Below are experts of layer 4 (counted from 0) of a mixture-of-experts language model. Rows are named router (the router's row for the expert), gate (a neuron's input weights, with its number), up (a neuron's input weights, with its number) and show model dimensions 0-255. Each number is 200 + 40 x the weight over its row's rms, rounded and kept within 0 to 999.
Before each expert's rows: a language model's description of what the expert responds to. This comes from a sample of Wikipedia text that the model never trained on.

# expert 29
Capitalized name starts. Capitalized first pieces of names and labels in tables and lists, such as Location, San, Al, Win, Loss, List.
router,242,244,316,260,224,193,209,253,195,282,219,279,163,174,196,172,234,202,264,106,187,215,195,152,175,203,235,167,135,213,146,187,234,232,213,200,204,268,152,167,284,139,166,161,171,188,163,187,212,247,270,191,175,179,164,161,210,196,165,172,230,247,264,284,170,190,180,169,174,159,193,187,172,209,159,310,195,237,219,106,197,172,102,197,172,239,200,212,200,175,197,221,181,206,187,226,198,137,213,197,151,244,165,219,165,217,230,216,257,179,198,220,279,155,184,116,267,218,197,245,246,163,158,276,225,155,154,254,183,236,236,267,210,205,216,245,297,273,207,180,221,219,116,205,174,178,107,242,188,197,252,157,226,193,170,157,147,226,228,170,237,182,242,249,165,259,226,218,126,175,221,225,170,178,200,184,230,185,246,193,152,179,262,278,179,256,230,200,162,250,213,152,209,216,214,202,178,257,183,176,136,227,236,214,167,225,189,245,245,233,159,211,208,142,202,198,222,141,219,234,211,181,191,238,210,210,245,209,215,164,197,135,235,208,121,256,166,261,144,141,172,155,127,192,205,194,192,180,182,239,134,214,189,253,216,196
gate4,199,208,180,135,205,208,231,281,293,218,315,197,240,173,155,209,176,176,255,211,266,225,212,245,110,164,159,229,202,205,211,217,228,308,265,167,114,187,157,243,156,180,255,188,266,253,230,196,176,164,189,205,251,164,180,183,198,244,283,203,195,180,174,200,144,190,178,228,228,156,229,166,203,202,244,223,243,213,188,235,274,266,129,156,186,249,242,192,172,223,200,258,199,125,123,173,224,195,170,206,155,157,188,242,240,173,205,245,201,202,237,224,217,173,235,275,191,160,221,161,165,235,187,216,211,212,264,133,192,189,178,257,188,194,205,262,142,225,220,183,228,198,304,193,219,215,167,218,228,226,204,242,209,141,202,221,152,204,280,191,162,221,154,194,235,212,296,213,218,207,210,218,155,224,147,121,167,274,217,153,192,162,165,151,210,166,129,207,152,150,169,208,157,183,91,114,182,213,253,247,185,222,200,239,161,136,188,218,216,210,152,168,98,218,169,220,227,237,219,219,154,195,187,144,236,204,266,154,221,140,167,145,259,218,165,184,132,216,174,174,180,208,125,172,201,222,225,155,211,208,201,185,246,189,238,181
up4,237,198,242,206,153,177,246,239,249,159,201,208,202,201,174,232,169,176,193,229,180,219,207,210,162,218,154,188,278,205,157,263,194,213,285,171,218,194,150,207,221,129,213,145,235,194,213,200,213,179,157,156,172,204,209,178,277,215,251,202,288,136,197,196,125,237,233,210,180,188,218,237,230,155,168,152,204,289,213,184,239,263,233,202,218,210,175,222,171,289,208,135,199,157,191,219,207,200,136,119,214,206,197,184,217,177,222,141,162,127,101,195,202,189,221,205,234,182,228,169,123,128,186,202,252,241,209,193,307,187,106,250,207,155,146,145,227,174,246,237,176,153,171,199,211,201,193,157,191,202,155,183,179,250,200,242,180,134,183,164,126,219,75,256,240,272,225,142,254,221,242,256,157,168,169,190,186,267,213,283,108,249,182,186,243,188,118,187,222,151,178,209,213,220,163,227,219,191,246,334,224,233,235,236,253,201,181,195,158,219,236,182,131,203,144,228,246,221,191,210,202,264,209,188,221,128,231,213,167,280,232,219,230,189,225,187,246,213,263,170,176,212,171,207,238,227,216,233,168,250,195,188,221,135,200,192
gate5,169,211,169,115,138,216,174,224,244,227,246,144,229,189,212,218,168,206,182,211,195,243,200,230,146,226,252,215,165,182,202,131,273,238,238,183,176,200,229,245,246,155,231,192,207,177,201,173,174,228,243,183,187,198,172,194,180,196,198,213,183,157,209,245,183,188,232,300,162,245,183,207,200,148,209,214,166,136,146,167,211,257,230,229,192,194,214,237,151,243,224,266,195,131,167,237,224,215,190,183,188,140,189,212,165,175,254,205,167,196,124,220,104,184,224,219,201,112,222,176,154,193,143,234,218,158,247,208,56,233,213,169,202,258,241,241,259,235,232,224,261,189,204,220,198,261,181,197,165,234,244,172,204,216,134,185,147,222,197,286,200,235,228,140,256,144,191,141,219,228,260,248,227,205,191,173,132,184,202,261,219,205,291,217,132,220,100,237,176,271,198,220,209,99,152,193,230,194,234,187,239,260,163,270,198,160,283,162,201,189,189,118,180,205,222,237,161,203,239,226,252,270,139,237,233,201,175,265,291,175,204,121,200,139,209,220,203,197,236,200,84,200,167,217,186,152,237,192,219,178,167,178,209,224,240,162
up5,284,235,194,294,217,217,149,146,187,136,201,255,203,198,188,250,209,189,162,234,175,202,190,218,212,210,222,196,229,263,179,151,209,173,186,193,169,136,187,205,303,198,138,202,174,217,216,265,197,124,255,245,201,202,160,205,160,104,249,254,150,190,136,194,208,232,182,213,282,169,93,142,138,219,221,246,174,184,181,185,165,265,250,270,209,189,225,208,261,250,219,191,237,281,221,179,240,192,252,180,208,156,171,221,165,267,198,113,210,184,185,121,250,167,203,190,178,176,144,192,161,195,258,221,275,230,228,198,168,209,230,216,204,190,119,251,205,256,240,191,123,174,125,189,228,170,173,158,176,190,174,158,205,217,229,205,150,188,204,214,252,227,165,187,188,207,205,135,186,167,243,203,127,147,155,143,161,201,209,241,226,247,195,224,173,214,251,187,204,227,230,206,206,203,189,160,249,190,157,256,170,228,141,265,126,160,214,170,213,256,235,224,199,226,287,245,135,247,150,208,236,207,228,170,189,156,185,199,265,146,224,222,230,205,215,193,184,117,151,152,220,193,288,194,227,192,182,113,252,203,289,148,188,226,254,248
gate6,181,146,195,178,184,163,183,253,193,230,222,257,188,195,212,200,250,187,213,231,205,257,209,313,213,269,182,178,265,187,253,190,253,239,173,126,188,180,208,179,165,148,129,249,203,219,220,253,179,153,265,197,182,271,280,200,134,258,260,175,196,227,236,259,219,185,238,55,192,194,269,215,204,242,261,182,107,219,202,186,196,165,204,167,152,191,168,196,233,219,175,205,165,196,138,110,188,183,220,126,233,210,214,190,197,227,229,172,189,178,188,216,175,189,194,238,158,190,223,232,170,252,188,151,154,169,205,203,145,191,189,174,189,228,207,141,265,272,216,307,218,114,177,245,248,211,186,209,158,186,134,158,225,238,185,217,173,241,116,146,268,226,160,192,220,153,199,164,231,218,217,234,200,174,206,127,199,240,199,204,164,162,256,210,171,218,212,218,179,292,193,199,186,233,195,174,240,173,206,174,130,195,239,118,198,150,231,168,275,224,194,266,144,210,193,184,228,208,143,170,219,269,150,235,176,192,234,186,193,115,117,222,211,285,197,167,273,192,145,255,170,197,247,236,212,210,206,210,165,211,153,229,152,249,204,281
up6,133,207,239,196,259,252,194,209,204,192,225,232,180,216,170,205,185,139,215,160,300,184,160,119,209,149,246,218,248,270,174,176,199,202,182,232,248,151,185,198,225,254,224,152,235,236,180,140,172,187,105,205,231,152,210,201,147,197,183,245,185,212,184,133,157,265,232,320,245,211,156,215,210,165,202,266,257,208,151,206,217,219,150,95,252,189,145,201,195,242,203,81,207,188,226,232,210,178,166,278,171,150,177,237,157,171,243,293,182,158,161,216,240,214,229,227,200,196,172,184,286,159,225,234,205,230,205,203,275,223,158,255,164,223,189,234,119,131,234,185,149,158,184,182,154,232,129,195,184,224,214,207,222,203,215,196,176,156,229,236,205,108,207,195,177,168,265,249,184,148,284,122,205,194,148,199,277,248,214,120,142,227,154,133,302,158,173,179,217,152,245,212,300,198,207,201,190,209,153,180,215,196,184,227,210,180,158,146,237,225,162,159,227,215,237,208,248,165,243,255,179,213,216,172,284,155,141,202,204,192,258,199,170,196,214,197,201,188,250,188,242,225,161,210,219,197,192,241,247,185,204,215,205,199,179,188
gate7,209,206,138,241,202,228,194,194,194,225,223,121,169,146,210,175,269,305,167,226,177,197,185,202,203,175,140,208,181,242,200,235,182,239,140,172,162,193,167,164,194,264,165,218,223,225,177,172,263,193,173,227,137,177,222,220,259,201,198,198,161,174,185,211,221,172,192,259,239,158,127,316,202,194,231,181,195,184,173,169,234,165,237,193,190,241,151,281,226,220,134,190,146,196,235,229,147,190,221,216,245,187,43,175,196,166,240,183,221,240,172,213,212,172,164,226,170,192,197,251,222,202,174,147,172,216,285,241,242,213,137,266,183,273,222,257,204,246,143,235,195,147,147,151,293,211,143,262,230,176,133,205,299,167,189,195,151,343,236,160,205,196,191,236,128,225,189,250,157,153,192,163,159,182,184,218,262,164,203,171,190,191,181,237,163,213,177,182,202,254,167,215,180,170,171,260,217,204,171,227,181,192,154,268,207,176,211,148,248,196,157,189,185,274,157,252,190,191,144,257,203,265,148,221,182,133,209,245,263,180,136,176,176,197,215,120,186,208,218,206,227,192,247,192,255,229,210,201,215,152,190,294,183,170,202,240
up7,147,252,150,195,192,152,186,241,224,211,204,241,125,183,251,162,263,187,130,199,146,159,220,180,229,193,209,187,213,167,227,210,207,248,231,176,203,215,196,202,207,209,277,208,231,243,255,174,207,267,236,201,110,166,202,166,229,262,202,229,174,162,130,200,145,213,232,241,215,179,165,165,237,210,187,176,252,212,232,222,277,325,141,288,207,232,214,243,257,254,195,217,199,207,162,151,197,225,240,133,226,208,198,120,240,290,184,176,229,265,158,190,209,148,188,209,223,186,253,142,165,224,184,127,156,141,257,217,202,188,182,201,169,267,203,168,290,209,163,156,235,192,226,238,167,117,214,213,171,158,216,181,216,227,144,194,197,235,276,225,189,254,159,247,215,167,225,206,178,229,198,262,117,177,183,143,233,187,280,178,165,175,182,208,196,182,197,163,186,158,148,209,173,223,220,113,210,168,185,152,212,253,186,195,174,184,258,238,199,173,177,168,239,182,240,184,89,169,225,150,164,175,154,158,199,115,227,273,176,198,151,126,187,203,258,167,166,262,253,242,207,211,207,254,292,196,159,214,187,266,202,259,109,193,206,208

# expert 0
Proper-name opening pieces. First piece of capitalized place, person or title names, such as St, San, Saint, Sir, Miami, and Met in Metacritic.
router,170,172,284,246,252,169,171,252,221,260,166,287,156,213,177,232,222,126,249,192,195,230,194,176,108,256,245,142,150,150,227,223,164,222,191,211,193,212,209,211,226,111,197,196,218,203,156,212,204,230,220,226,193,206,200,183,218,156,151,177,182,292,235,254,187,198,150,203,174,201,163,211,205,199,175,247,232,206,200,180,252,159,139,188,133,226,206,191,246,223,239,148,235,229,193,194,147,210,171,206,174,231,223,177,229,261,239,227,235,218,193,222,275,195,199,128,219,225,165,317,291,143,213,285,226,218,186,259,214,191,241,219,252,152,209,130,283,273,166,171,206,220,160,246,196,242,123,247,182,223,188,200,227,195,159,137,220,200,267,229,191,191,161,167,153,190,238,193,95,186,195,218,150,221,185,186,197,135,193,218,189,215,219,261,169,246,228,260,200,317,192,114,183,226,211,258,177,242,147,176,188,221,247,198,281,258,135,208,223,197,272,192,264,147,136,187,228,142,160,194,179,205,202,225,208,276,151,163,156,173,185,154,172,193,149,292,214,217,183,167,158,178,147,182,193,218,208,181,205,251,135,225,155,218,247,217
gate0,209,251,147,236,324,220,182,188,280,131,157,229,210,232,220,205,213,169,210,239,244,189,184,193,138,222,235,220,170,217,155,238,206,194,194,176,192,146,183,167,187,203,166,259,194,273,133,160,176,177,136,262,246,241,198,250,168,172,133,239,157,192,181,148,196,177,199,193,203,165,178,199,174,169,231,214,204,125,250,246,196,177,212,268,100,176,231,206,179,234,268,176,193,165,238,116,223,183,205,224,183,167,219,204,267,205,183,185,244,230,193,216,253,198,168,201,254,200,218,245,213,106,153,229,205,177,206,165,247,162,192,122,174,195,198,266,123,127,205,245,159,252,167,209,179,212,278,149,159,279,155,221,183,195,253,161,312,184,195,267,199,269,202,197,165,149,215,189,229,213,208,193,217,161,146,225,157,205,182,240,265,282,180,197,196,161,265,226,226,158,163,140,144,201,271,183,168,214,219,183,234,173,222,169,206,224,182,112,140,179,221,241,274,176,250,167,197,159,206,90,229,215,262,210,241,235,158,232,216,220,237,148,138,176,189,241,250,205,177,182,162,239,226,189,179,223,155,94,216,272,185,186,200,176,190,240
up0,199,208,141,137,180,237,258,190,241,250,182,210,227,236,189,214,203,205,216,228,271,264,202,115,249,168,176,218,162,172,187,203,174,252,239,178,193,174,232,195,225,156,211,233,179,217,155,235,140,231,161,172,252,188,229,248,146,183,241,168,273,178,191,238,132,268,136,145,198,228,207,222,114,198,185,224,255,207,215,245,168,204,164,195,194,249,194,198,187,214,246,142,250,116,142,184,162,253,217,200,237,178,256,180,126,185,187,146,166,216,220,269,186,208,200,222,252,181,243,261,266,190,286,182,175,236,259,239,130,245,225,209,221,184,217,201,185,174,261,188,292,221,260,233,212,296,284,252,159,222,180,175,190,211,204,240,262,191,109,178,194,230,172,124,127,183,204,263,172,155,176,172,171,161,239,200,216,216,164,187,173,141,168,171,197,178,143,232,184,252,220,210,289,195,165,142,162,199,157,166,182,170,215,207,180,209,146,114,287,137,192,184,158,153,214,225,229,150,193,250,215,224,219,259,241,143,223,222,197,173,202,223,184,153,256,166,183,231,209,260,160,191,176,230,250,155,174,122,164,118,172,196,154,123,242,157
gate1,143,189,69,207,175,180,206,193,262,243,190,169,192,212,175,156,214,266,254,193,202,182,165,226,239,201,190,214,225,189,204,268,230,143,208,179,217,147,135,159,227,208,220,217,223,221,191,207,142,206,167,241,219,224,259,164,232,175,178,207,173,228,239,162,169,228,295,231,156,186,181,254,201,201,180,185,160,177,125,198,251,204,155,165,195,156,200,238,128,306,211,202,213,152,179,149,161,141,251,209,216,222,235,246,198,234,193,158,190,216,145,121,156,159,120,218,140,105,88,228,141,177,199,220,254,188,215,283,216,236,101,226,152,226,178,221,243,116,220,148,89,205,181,196,259,148,191,175,230,163,158,238,217,197,189,217,248,218,233,204,221,236,212,178,213,189,128,190,230,165,210,225,272,193,179,196,205,173,227,229,270,222,236,216,157,211,163,263,201,165,231,174,137,250,102,163,221,230,235,229,265,225,230,231,223,225,210,267,165,198,212,228,190,223,191,177,212,197,219,164,187,165,185,235,195,246,205,170,115,132,141,224,164,207,225,266,266,204,188,181,178,200,218,252,152,284,222,264,214,165,208,235,294,181,180,176
up1,209,221,193,163,205,184,229,176,204,163,199,183,257,267,168,176,224,214,211,139,200,173,264,260,259,193,229,164,243,182,144,210,190,144,210,128,243,156,148,174,225,175,207,121,165,227,209,243,157,201,186,182,174,218,190,144,246,175,152,165,225,214,214,207,138,203,243,202,176,265,147,247,185,156,221,153,146,221,102,192,235,180,188,155,207,173,246,223,105,335,186,178,222,200,144,199,224,152,207,224,158,202,271,203,148,227,228,234,104,223,243,215,175,195,111,225,145,127,189,187,203,194,204,274,209,129,181,258,223,211,152,203,176,182,206,181,223,172,218,171,130,216,158,201,280,169,160,208,222,258,190,244,247,246,266,275,200,135,237,175,190,233,202,245,269,222,148,161,163,244,145,217,258,236,234,181,214,201,202,218,181,176,178,182,127,171,101,277,165,175,195,203,209,247,173,232,204,181,207,246,195,229,217,147,225,213,196,222,179,209,91,253,163,249,197,172,226,261,181,175,215,215,182,215,171,193,198,209,169,139,144,295,141,187,268,206,238,180,189,237,185,200,191,263,183,271,243,247,278,163,134,244,199,198,151,187
gate2,208,177,148,212,216,149,226,181,288,257,154,235,196,186,119,211,214,179,229,198,189,207,183,163,166,162,205,190,199,229,159,195,164,178,244,205,149,221,194,222,217,143,237,216,229,241,255,168,229,168,235,183,239,243,219,226,143,180,210,269,190,171,221,226,192,218,131,193,152,172,203,251,167,203,230,201,218,212,255,145,230,219,214,201,180,231,236,134,120,221,225,201,235,173,154,157,192,192,196,198,149,212,188,237,234,210,150,195,238,238,267,260,150,225,183,206,224,140,176,281,220,184,158,233,191,194,217,200,139,254,145,180,174,193,228,244,304,233,226,238,224,198,219,198,167,239,222,182,111,220,194,159,173,155,259,181,213,196,234,262,241,133,107,149,159,162,234,142,205,140,308,215,186,208,177,230,181,189,236,255,175,242,238,173,264,157,216,134,195,196,122,170,317,111,184,277,149,195,194,277,201,190,185,245,241,190,199,221,229,132,187,284,192,175,188,173,227,163,194,230,158,182,186,200,240,196,211,223,149,178,261,87,150,200,218,195,176,214,206,219,210,133,170,259,299,193,106,302,153,221,171,215,204,182,135,192
up2,219,182,184,274,169,178,223,220,227,234,135,240,215,159,176,220,221,195,155,183,200,237,180,182,190,156,190,135,199,244,182,230,178,197,208,202,221,235,190,200,185,146,191,227,253,230,308,217,201,196,154,200,196,196,220,271,184,125,173,231,236,192,203,276,238,219,198,202,184,130,211,277,154,214,237,159,188,200,174,179,256,196,252,185,169,277,212,141,188,179,195,184,242,157,118,147,222,183,203,198,215,233,147,197,238,173,166,135,250,261,264,184,161,228,197,231,206,165,135,249,221,184,181,190,229,249,216,219,170,268,103,137,152,227,193,232,264,225,263,231,147,266,204,208,174,250,190,172,169,206,210,194,152,219,290,113,214,194,231,227,174,137,159,147,199,213,246,124,221,87,239,170,192,205,199,211,220,212,206,226,211,211,217,194,218,199,226,229,219,240,132,156,245,137,167,304,166,168,188,226,190,197,235,289,240,200,119,175,275,95,221,273,192,206,192,145,227,191,193,227,230,244,209,205,195,200,165,211,173,146,232,121,181,210,178,253,164,182,171,178,296,123,198,238,280,197,161,215,177,215,138,194,200,190,81,213
gate3,114,191,169,185,185,227,210,190,241,204,158,168,148,166,227,250,216,195,223,259,148,188,169,181,243,250,259,190,156,188,261,186,181,268,125,309,223,129,188,113,211,199,177,212,181,229,246,212,160,169,263,202,202,241,201,245,209,193,236,180,166,221,186,105,255,144,244,214,159,221,141,227,202,212,265,174,230,158,134,189,246,134,199,228,221,209,251,210,180,227,238,168,158,193,189,161,212,261,263,267,248,158,238,182,249,160,229,102,216,253,197,191,223,191,190,192,228,183,212,207,222,177,165,216,236,191,270,128,193,238,206,157,205,258,216,179,179,210,126,214,126,228,120,226,169,193,179,219,84,193,242,260,183,223,256,202,244,223,217,141,163,273,190,184,213,221,152,268,174,225,224,208,255,164,185,162,269,214,215,188,164,235,193,269,211,212,237,230,278,211,228,202,205,169,265,100,295,194,178,191,202,251,157,194,169,110,120,183,205,219,222,189,255,128,164,223,164,184,188,203,234,231,140,174,166,219,222,207,210,226,203,144,142,211,158,149,207,219,214,240,214,203,257,262,171,243,253,196,211,229,168,184,211,199,191,107
up3,189,162,133,212,238,240,153,177,167,255,173,155,232,166,130,204,192,168,244,210,191,221,259,252,193,272,168,202,186,185,186,229,199,184,210,255,210,160,174,233,213,206,165,175,205,207,224,231,229,176,192,278,160,121,231,184,151,280,179,238,151,191,188,152,205,216,201,213,241,257,232,203,265,148,193,155,190,190,166,187,134,154,223,187,258,233,167,229,187,134,186,221,267,153,280,213,218,192,159,221,187,241,163,205,257,181,239,196,209,236,189,191,231,201,211,173,135,203,225,198,226,260,182,247,291,222,244,107,210,236,198,236,145,217,305,159,222,135,211,327,225,154,244,203,238,165,214,193,215,95,209,216,178,203,252,207,174,141,219,228,172,183,106,268,256,250,224,195,199,131,176,153,228,229,151,164,160,200,243,223,156,185,117,240,161,206,238,225,166,177,196,159,174,175,252,257,221,230,208,187,199,190,198,174,193,227,191,185,270,173,160,169,262,185,217,191,148,252,202,236,233,128,163,169,196,168,250,113,130,200,252,266,129,200,223,294,172,215,266,199,183,175,233,264,246,152,243,212,177,238,205,107,158,206,215,218

# expert 1
Measurement units, coordinates. Unit symbols and abbreviations after numbers, such as lb, cm, hp, kg, and the degree sign in decimal coordinates, with some table pipes.
router,215,206,229,203,166,159,199,227,140,217,184,247,206,227,163,201,159,148,249,238,226,255,172,138,154,257,228,213,150,189,140,157,235,228,221,203,221,152,174,227,233,213,260,273,141,219,141,183,251,193,208,251,223,191,147,260,218,239,201,216,160,163,233,183,194,218,192,214,225,198,251,227,189,159,135,212,212,245,243,119,186,183,172,170,118,242,198,153,268,140,192,236,210,186,142,182,202,166,183,228,141,204,184,177,172,244,197,159,255,222,202,232,239,169,207,147,283,210,152,217,182,181,224,279,88,179,231,205,220,180,276,273,141,256,155,200,231,264,183,123,236,214,210,271,249,202,161,210,152,215,178,197,132,160,158,185,187,203,220,202,209,240,208,212,239,129,216,223,191,189,201,126,264,199,142,270,117,142,184,236,192,209,216,212,188,274,214,171,185,181,176,179,209,155,193,181,185,313,177,266,146,175,183,260,252,227,187,204,244,208,156,233,169,179,186,223,192,120,182,185,108,220,190,223,231,224,149,217,195,218,254,111,175,199,103,151,169,272,189,260,175,199,154,213,200,162,230,227,134,295,266,215,156,223,202,176
gate0,240,174,193,242,194,236,252,209,200,155,237,208,204,161,178,144,146,199,197,174,218,224,173,213,175,211,225,208,189,233,226,173,196,170,237,168,225,191,212,166,248,151,226,221,175,224,124,207,243,145,196,188,244,191,228,181,215,214,222,202,171,212,246,212,201,174,231,218,234,190,230,288,185,200,214,273,238,213,212,247,267,298,211,228,213,252,284,197,229,255,233,219,228,209,248,118,133,216,153,228,152,223,172,161,248,182,202,118,238,159,199,205,180,244,294,194,172,179,175,194,171,229,150,245,175,192,205,177,128,169,221,196,234,291,193,225,189,250,230,168,217,213,223,207,174,256,172,137,185,172,223,167,171,168,165,238,234,121,182,184,66,238,160,187,109,153,182,249,170,270,235,145,215,238,186,153,100,159,186,204,220,134,145,179,221,99,138,171,196,228,244,222,234,264,139,255,203,171,157,184,233,207,203,134,272,157,208,125,184,208,147,263,231,151,162,279,196,207,251,237,136,176,226,178,204,271,193,178,254,156,197,223,239,235,149,209,155,216,174,278,99,200,186,264,212,183,147,181,194,204,210,177,269,171,179,180
up0,238,146,242,216,188,192,238,147,196,208,241,224,269,209,171,219,252,291,215,244,245,126,202,284,210,218,169,206,232,190,224,141,228,204,166,105,218,263,237,147,203,157,214,202,223,122,254,202,205,174,200,123,178,187,246,227,250,220,191,187,197,176,155,230,183,210,137,142,212,268,238,200,151,243,188,158,192,178,144,230,140,93,203,192,134,197,193,125,212,165,211,181,219,228,190,191,109,232,236,172,171,162,225,269,212,201,161,220,278,228,222,208,203,234,161,189,173,202,172,250,205,205,223,222,208,226,194,229,319,186,121,225,156,144,146,239,164,139,173,210,234,272,209,226,194,212,213,197,194,164,214,266,170,117,180,205,198,203,222,181,259,168,235,213,223,274,187,246,195,117,199,147,193,194,183,264,217,199,207,207,216,254,146,219,146,204,233,200,198,206,228,185,139,210,183,169,230,159,265,131,248,190,220,206,206,188,194,222,259,166,317,237,184,201,216,260,256,192,186,301,197,230,216,170,201,196,156,152,191,165,220,180,175,208,199,197,150,176,158,105,194,148,167,268,128,255,273,222,214,131,199,173,244,180,123,218
gate1,199,249,152,134,192,180,234,122,211,166,190,237,160,202,180,166,130,133,205,157,143,176,234,165,259,231,178,157,206,208,165,281,135,168,215,165,173,179,176,183,240,173,132,185,178,216,235,217,142,248,173,197,228,203,200,161,184,233,204,190,175,173,160,197,181,224,183,160,184,193,250,250,255,158,236,189,281,220,199,229,142,180,210,210,192,172,266,221,173,232,235,212,260,206,235,164,176,185,160,231,198,138,183,193,274,162,240,195,119,232,214,235,151,185,153,188,232,244,152,212,233,229,166,210,178,178,187,185,205,182,171,220,256,197,189,257,264,189,189,181,224,216,238,240,230,201,156,134,262,130,185,130,170,77,203,239,240,229,168,292,232,249,212,281,95,188,205,160,297,235,234,171,242,193,162,165,233,164,211,245,222,170,152,198,259,175,175,156,150,203,299,186,251,185,235,195,253,187,205,285,279,225,227,163,211,214,149,165,199,191,203,153,204,193,215,237,207,236,245,263,159,271,285,248,274,221,210,263,204,129,236,201,218,239,256,219,145,250,193,228,129,134,121,166,239,172,165,243,187,204,237,176,198,211,217,217
up1,204,237,216,141,208,248,153,201,219,187,218,292,259,220,192,135,199,199,229,223,183,233,228,230,197,145,185,231,244,110,230,140,192,250,218,138,210,148,209,143,206,204,195,264,218,314,203,173,244,210,249,169,209,308,177,223,186,207,260,180,237,117,197,202,242,235,146,205,201,199,254,210,156,230,191,223,240,241,199,196,222,221,242,232,212,214,135,262,235,177,195,193,215,268,207,180,236,154,243,215,156,252,210,240,225,210,247,264,256,172,183,246,247,214,283,163,213,159,224,252,215,199,208,252,247,181,215,205,211,141,251,193,217,201,228,232,163,210,173,127,201,238,227,119,208,235,147,218,163,147,203,207,210,261,230,257,203,145,188,214,124,163,199,202,182,156,179,233,180,163,126,198,194,211,198,215,180,252,156,188,187,238,213,148,156,190,194,144,143,127,235,204,174,205,301,170,130,197,204,274,271,180,191,162,183,195,82,128,169,190,210,227,161,283,142,213,125,207,207,144,107,206,168,157,186,257,206,132,151,161,228,199,213,197,208,248,186,152,143,171,208,222,188,171,259,142,197,222,203,229,237,219,220,190,101,161
gate2,258,146,177,178,215,153,181,134,220,251,217,244,139,210,218,165,159,229,160,192,264,242,186,170,131,268,219,226,152,213,245,255,139,219,218,249,181,201,160,211,188,226,182,259,177,276,171,189,144,197,197,256,186,142,182,173,227,123,198,251,229,234,177,182,153,155,203,212,184,259,192,170,246,215,168,190,229,137,141,192,181,227,248,177,253,221,253,219,137,199,169,214,204,137,194,203,133,191,246,220,185,179,134,241,249,148,190,210,234,182,213,166,223,219,181,226,253,185,167,264,213,281,163,301,200,153,200,157,232,170,217,161,206,169,140,220,237,176,159,188,215,142,112,243,245,212,125,116,172,191,252,221,213,182,228,213,123,131,157,166,219,202,207,242,182,175,271,157,134,234,205,225,135,241,260,201,158,133,223,228,197,252,210,235,276,189,230,214,271,221,152,209,208,182,217,172,177,247,194,194,173,243,271,287,210,259,216,188,153,258,193,184,209,217,184,122,192,190,176,151,164,229,241,238,155,222,218,281,253,188,163,156,230,191,195,179,246,223,204,156,260,213,241,304,265,229,230,194,153,260,191,146,149,219,152,145
up2,190,165,252,214,204,190,186,133,179,204,145,144,177,200,181,234,226,243,199,166,267,229,222,225,242,154,236,172,155,311,204,289,263,127,194,188,215,181,167,220,146,215,146,215,112,176,237,208,121,225,245,206,209,229,167,215,204,170,154,199,225,158,200,166,199,179,164,251,191,248,244,217,180,178,169,128,188,237,158,171,209,173,232,156,183,231,197,250,244,190,183,201,167,213,217,228,237,150,213,175,248,161,183,262,204,222,201,116,243,172,222,138,176,243,227,198,286,246,176,221,134,213,174,301,203,174,274,182,187,226,191,155,190,176,214,270,255,212,203,177,167,228,201,154,251,184,121,184,142,240,179,251,129,223,194,218,151,251,165,233,184,244,215,287,157,237,212,221,148,208,194,165,189,213,132,157,132,172,227,168,128,252,206,206,177,234,231,196,173,123,278,198,158,162,199,220,181,185,225,245,239,206,209,193,154,294,165,208,137,182,176,154,204,305,252,236,212,141,258,117,197,246,120,183,211,214,227,209,161,153,173,251,240,219,215,220,310,246,192,185,268,201,240,177,224,193,216,228,127,186,198,161,229,252,190,163
gate3,247,242,210,170,316,179,263,176,198,217,245,249,181,267,177,111,168,241,143,227,230,176,163,201,199,174,220,167,199,107,176,215,213,157,143,220,201,155,212,97,208,270,269,228,231,190,221,231,238,234,209,213,174,170,211,218,232,177,210,220,150,220,186,197,201,203,174,216,115,204,193,133,199,269,173,179,190,177,222,192,229,234,113,234,191,182,293,195,279,170,226,216,161,192,156,228,180,155,185,177,142,167,189,228,201,200,168,198,158,198,194,240,255,130,206,143,212,221,180,224,193,154,247,234,185,197,138,127,155,137,184,130,226,230,215,239,332,200,157,213,276,207,197,259,232,167,152,175,157,294,253,185,158,235,150,171,188,192,192,160,246,201,220,206,209,214,237,192,181,188,207,211,233,257,215,310,180,98,243,124,236,219,248,233,201,213,212,149,203,222,240,123,203,212,167,294,235,211,228,219,158,198,209,227,168,167,193,241,276,211,193,171,248,168,247,193,243,192,213,190,147,271,226,176,180,253,197,202,214,205,255,222,227,151,231,191,201,139,262,208,156,193,96,186,243,194,222,220,178,261,252,216,207,231,202,156
up3,173,246,217,254,173,210,270,190,187,179,140,127,201,152,185,214,250,186,196,191,222,191,301,216,214,213,165,227,170,309,246,176,242,232,176,204,206,267,153,245,204,268,161,222,163,248,182,161,147,207,200,235,230,218,196,200,239,120,177,129,171,243,241,214,189,220,222,164,201,124,168,289,180,228,196,180,234,226,174,216,187,188,192,140,236,83,117,142,140,209,204,165,196,177,211,201,232,155,205,267,242,217,167,170,187,165,188,196,203,221,235,206,198,216,166,159,209,202,208,231,237,290,200,204,178,240,223,222,252,272,172,179,151,208,235,120,165,166,170,118,155,217,235,212,181,181,251,238,201,85,141,209,168,235,214,209,178,234,239,196,248,232,188,260,135,222,223,121,202,242,142,169,168,247,217,148,236,267,258,219,188,175,137,107,238,210,233,218,236,184,173,262,222,191,232,209,188,155,223,191,222,224,158,219,211,224,236,165,156,191,221,206,255,244,189,252,128,170,175,217,177,125,187,180,188,143,236,158,102,210,177,191,144,209,226,245,177,240,146,193,268,170,276,198,144,203,214,179,271,134,210,226,196,213,187,283